config.yaml
normalize_top_k: true
routed_scale: 1.5
lr_router: 0.000609
norm_eps: 1e-06
Below are experts of layer 4 (counted from 0) of a mixture-of-experts language model. Rows are named up (a neuron's input weights, with its number), down (a neuron's output weights, with its number) and show model dimensions 0-127. Each number is 50 + 12 x the weight over its row's rms, rounded and kept within 0 to 99.
Before each expert's rows: a language model's description of what the expert responds to. This comes from a sample of Wikipedia text that the model never trained on.

# expert 57
Description: Blank table-cell spaces and the piece on within words, e.g. Non-conference, Honorary, Toronto, Soon, demonstrates.
up3:38 54 34 69 42 62 61 41 41 42 47 73 41 43 40 63 41 40 36 42 40 37 42 59 36 59 35 49 26 60 48 58 59 57 32 52 37 49 65 40 40 27 53 47 41 45 50 37 54 37 63 52 52 47 51 72 29 59 40 47 53 46 32 64 49 66 43 73 59 75 41 46 38 44 59 49 67 59 51 33 49 57 49 65 50 72 43 42 50 30 45 43 45 62 57 41 10 52 66 55 52 52 41 52 59 50 59 70 57 50 22 62 52 87 52 51 55 47 41 51 64 33 31 51 57 38 55 50
down3:54 32 56 47 53 46 42 55 37 56 55 65 51 30 48 56 51 39 55 35 62 39 30 68 68 49 36 32 46 26 42 40 57 34 42 27 44 48 49 67 75 52 42 48 61 46 54 38 45 51 62 57 42 38 73 32 71 24 48 50 74 47 41 55 32 64 61 30 54 59 47 72 49 61 41 43 38 40 41 46 51 36 27 69 65 27 59 39 60 62 53 63 53 41 71 33 48 61 61 46 58 48 42 68 66 62 56 57 47 37 54 52 50 34 55 39 44 54 61 54 59 74 50 41 37 63 49 45
up4:34 44 58 42 45 65 46 47 42 53 67 52 52 74 42 50 42 67 36 49 58 27 43 66 42 51 68 37 47 75 45 52 69 51 51 69 57 68 49 57 40 58 55 55 38 62 68 54 28 48 53 48 62 58 55 48 45 39 54 58 46 54 22 42 35 52 28 46 31 30 42 38 69 42 37 58 44 43 41 55 57 11 63 42 45 49 44 40 60 37 49 50 48 60 54 49 35 51 39 78 43 48 45 63 61 72 65 64 56 50 44 41 39 68 66 37 46 54 55 29 46 45 30 44 71 30 60 54
down4:40 52 60 50 49 59 65 34 61 27 48 40 56 58 70 43 24 49 65 50 54 36 51 58 21 58 72 63 62 63 61 44 43 44 72 59 46 65 67 34 56 43 54 51 69 46 48 36 41 58 58 52 30 57 57 42 42 32 27 46 58 57 45 52 62 17 50 42 63 52 37 49 68 43 48 51 58 45 47 69 47 43 54 61 50 45 42 54 17 50 58 58 50 46 43 56 48 54 30 64 41 44 49 64 55 62 62 30 47 58 59 74 39 73 43 36 37 44 71 41 53 47 36 42 57 50 47 79

# expert 35
Description: Word pieces with st, est, ast, and, th inside words, e.g. ancestry, eldest, freestyle, livestock, 67th, defeating, hosted.
up3:50 74 28 53 76 54 46 43 48 67 58 58 55 43 52 56 59 30 57 28 28 63 74 62 53 31 62 59 41 47 43 49 50 54 50 49 59 55 42 44 65 68 62 46 76 42 62 65 33 44 45 65 51 66 41 38 48 47 31 85 47 37 48 43 45 48 62 33 67 52 44 48 52 56 51 40 71 45 54 56 04 68 44 48 54 55 40 64 53 37 64 58 52 54 39 49 35 57 32 54 52 64 51 35 40 57 56 49 72 43 51 51 48 36 43 67 57 55 42 53 53 39 63 59 39 34 56 53
down3:37 52 36 48 17 30 35 48 43 65 52 59 51 21 69 58 34 52 62 50 33 63 47 44 61 49 45 40 46 47 33 73 54 46 62 40 67 35 65 41 52 50 48 62 47 41 52 42 39 36 69 49 34 64 63 55 22 40 65 43 63 38 60 59 55 29 68 56 60 45 73 45 65 54 58 37 56 44 37 72 59 40 60 50 66 53 64 46 35 51 41 34 66 26 44 54 44 49 36 40 68 53 54 40 60 75 63 41 55 64 56 37 63 30 38 36 48 62 56 67 49 51 50 52 53 52 44 48
up4:53 46 43 54 67 35 55 54 28 36 51 44 61 44 44 69 43 69 32 32 46 41 52 58 47 61 70 30 65 41 34 79 36 60 48 56 54 69 56 63 39 38 49 25 59 52 39 29 45 52 58 55 48 51 58 51 57 62 33 39 55 64 47 45 39 50 35 55 45 46 46 40 65 53 56 29 51 35 38 75 29 30 52 43 50 41 43 50 45 53 44 72 69 57 37 40 46 34 56 46 33 12 42 65 35 54 40 52 58 43 50 38 51 54 36 59 73 56 47 55 61 34 47 43 46 75 48 43
down4:33 60 45 36 34 54 64 31 30 47 56 44 50 56 54 58 42 44 41 47 53 46 57 65 59 77 38 47 52 44 41 52 35 54 55 58 59 56 40 35 51 44 50 56 46 69 42 71 55 53 39 44 43 46 67 48 43 73 54 53 57 41 32 51 40 35 50 65 50 31 29 43 74 59 39 45 40 59 48 54 67 46 60 43 50 61 73 50 55 43 41 59 69 46 39 61 38 53 51 66 74 58 48 41 46 35 61 27 60 46 80 63 37 75 23 42 55 55 77 46 40 29 42 71 28 45 43 46

# expert 23
Description: Everyday nouns and particles after "the" or a verb, e.g. spent time, retirement home, blocks away, life, school, up, back.
up3:56 48 44 54 25 28 42 52 54 41 46 42 51 61 56 37 51 51 68 53 59 53 45 37 77 67 52 40 68 39 36 35 61 38 40 57 34 64 58 59 38 47 68 48 43 61 56 39 57 59 42 61 49 56 53 62 41 39 41 51 24 56 50 51 63 31 53 43 50 39 52 35 39 60 47 53 67 39 56 46 89 60 55 66 90 49 63 53 49 46 60 54 60 61 42 48 47 49 60 47 26 42 45 39 23 44 58 36 89 38 45 44 41 51 53 64 54 67 36 48 40 43 49 48 66 45 59 47
down3:70 60 50 58 55 49 48 48 45 44 24 46 64 36 51 46 70 39 51 46 42 34 35 67 37 57 31 42 57 39 48 55 46 57 60 36 44 71 54 51 47 65 53 57 49 63 29 60 60 30 77 55 63 49 51 36 57 49 36 61 74 42 48 48 40 45 65 16 50 56 65 53 39 49 51 65 54 53 64 85 51 62 60 58 58 52 43 56 51 64 63 42 41 43 55 34 42 48 66 49 48 46 59 56 30 70 52 35 51 27 43 45 69 51 50 39 59 60 63 63 60 38 70 58 45 38 69 76
up4:40 55 56 53 50 57 74 53 54 64 41 55 32 40 43 35 38 53 29 50 41 62 43 64 65 39 48 42 56 37 53 52 45 75 54 66 60 49 41 35 50 33 50 36 60 53 38 20 62 44 46 59 59 50 46 35 45 33 37 42 38 45 61 22 53 31 46 25 60 23 47 46 52 52 60 34 67 43 51 40 46 48 50 35 43 48 57 44 46 41 44 47 28 63 55 57 37 65 50 50 51 47 26 52 63 56 61 59 81 44 67 57 54 52 54 62 47 88 63 37 35 55 50 60 40 63 34 37
down4:53 52 39 67 24 49 42 60 61 65 47 57 38 47 61 55 53 51 39 57 54 47 51 47 57 39 50 49 49 47 80 37 35 31 45 41 67 65 29 76 44 38 64 32 60 60 60 34 43 49 56 41 77 40 49 62 59 45 40 54 59 38 57 43 59 50 50 46 47 63 55 30 56 57 55 42 57 50 71 56 36 50 50 64 42 45 35 60 48 69 50 32 43 45 70 55 35 64 56 55 48 70 41 53 53 26 46 64 39 60 47 60 71 74 58 43 55 47 67 50 66 38 46 22 32 64 83 51

# expert 41
Description: Given names, surname and place-name pieces, e.g. William, John, James, -son, -ton, -ley, York, County, England, mostly in lists or tables.
up3:52 59 23 37 49 39 46 46 54 42 68 46 48 47 56 44 43 57 46 66 43 43 30 77 48 44 25 62 51 56 69 64 61 55 18 66 66 37 81 54 28 47 55 33 35 62 52 37 41 61 62 49 48 62 54 37 63 45 57 58 55 51 44 67 45 39 34 50 62 53 67 37 68 55 60 35 43 50 49 44 46 52 66 43 59 74 50 46 58 55 86 47 76 58 67 52 31 55 57 44 55 50 45 64 60 65 54 42 42 50 68 48 57 53 50 53 58 59 52 58 34 34 42 47 57 54 73 42
down3:59 42 71 39 38 48 62 33 61 85 50 55 49 61 63 37 49 52 37 42 33 34 47 37 41 52 58 32 49 68 43 23 59 41 37 46 48 53 49 46 82 47 41 53 50 55 40 39 51 43 69 42 59 42 45 44 47 35 48 34 55 45 66 30 52 41 47 54 39 43 54 34 52 58 53 34 53 55 61 53 29 43 71 41 43 44 53 41 59 23 55 41 37 59 38 49 53 66 49 39 50 39 60 46 42 59 60 56 39 62 89 67 50 63 54 51 47 20 53 57 66 48 48 39 43 44 19 42
up4:57 46 35 61 44 54 60 60 46 50 68 44 46 63 60 28 29 48 56 56 39 41 53 58 47 57 42 57 54 47 66 29 40 77 34 57 44 49 61 53 56 41 75 42 55 50 57 55 41 47 50 53 57 58 55 42 47 46 50 23 42 29 36 58 51 34 59 42 62 51 38 45 34 54 04 51 56 48 48 66 44 47 33 72 63 53 62 42 38 38 38 41 70 76 50 55 58 71 56 41 44 27 24 64 30 53 61 49 59 31 32 39 59 39 71 42 51 50 51 44 35 60 54 53 50 55 52 41
down4:53 36 47 34 58 54 53 51 49 35 54 17 64 62 55 50 43 59 50 30 52 53 25 63 56 64 39 55 46 57 44 62 71 47 62 57 55 52 38 27 55 43 60 67 30 29 37 49 38 37 52 61 59 42 51 49 40 45 61 32 38 33 60 48 53 28 47 36 65 59 26 66 32 45 58 70 65 58 47 57 68 53 43 74 51 42 52 41 65 60 52 52 66 23 71 45 43 66 48 56 52 57 41 56 49 40 55 72 50 33 65 45 59 60 57 69 56 51 45 45 59 48 38 59 36 74 61 33

# expert 49
Description: Bytes of accented letters and Chinese, Japanese or Cyrillic script, plus degree, prime and slash symbols, e.g. Štěpánka, Yōhei.
up0:50 51 52 37 40 61 67 39 50 53 47 46 34 37 48 44 52 64 57 60 39 47 49 49 59 50 46 58 60 63 26 56 39 41 43 68 38 53 45 63 52 29 47 52 41 62 63 53 23 44 49 58 31 54 30 38 75 43 26 47 60 47 49 61 52 58 58 34 60 62 61 66 33 65 44 50 49 31 53 60 24 56 55 41 57 40 71 53 35 60 55 32 71 47 65 43 62 63 62 49 38 55 48 42 47 47 24 76 52 59 44 57 21 69 53 63 43 38 55 62 52 60 53 68 41 23 35 69
down0:51 44 48 45 61 52 45 46 54 51 33 51 38 45 50 63 37 56 31 53 58 30 28 69 53 26 41 81 43 46 37 48 25 41 70 41 43 64 60 67 59 60 28 45 36 43 48 30 46 49 36 53 51 23 67 48 62 60 76 48 49 48 42 45 52 53 36 48 62 25 40 49 41 45 62 57 41 48 45 53 07 57 53 84 52 58 58 51 56 39 56 20 55 59 47 65 41 47 50 48 38 41 67 65 54 49 47 49 51 44 53 45 51 44 45 48 47 55 52 48 32 42 39 50 52 53 25 61
up1:52 53 36 48 67 74 54 61 51 54 55 59 67 43 52 55 50 31 49 56 49 50 53 76 62 36 49 52 63 27 50 32 35 53 61 78 43 54 55 46 33 36 27 50 55 41 53 45 64 53 59 58 61 33 62 53 48 64 54 59 68 63 53 74 39 63 49 29 60 72 54 20 33 40 46 36 62 48 46 44 61 54 43 63 45 47 55 34 66 63 47 51 64 41 48 53 64 50 46 50 40 17 59 41 54 63 47 37 39 51 69 37 29 58 44 49 40 72 48 25 40 36 53 49 31 43 38 46
down1:67 56 64 50 46 30 51 58 42 45 33 64 35 74 29 45 41 70 38 54 46 47 84 51 55 56 53 32 54 63 50 65 38 67 43 32 57 54 40 39 71 68 61 41 51 65 58 42 42 32 46 41 40 27 48 44 38 41 48 48 57 24 53 43 57 09 51 49 58 18 65 52 67 43 67 54 41 57 44 44 37 49 34 34 38 64 51 65 48 31 43 47 60 65 45 44 43 61 42 47 51 56 52 67 63 43 50 53 37 60 45 69 55 52 51 49 39 44 37 48 53 55 41 37 67 53 57 54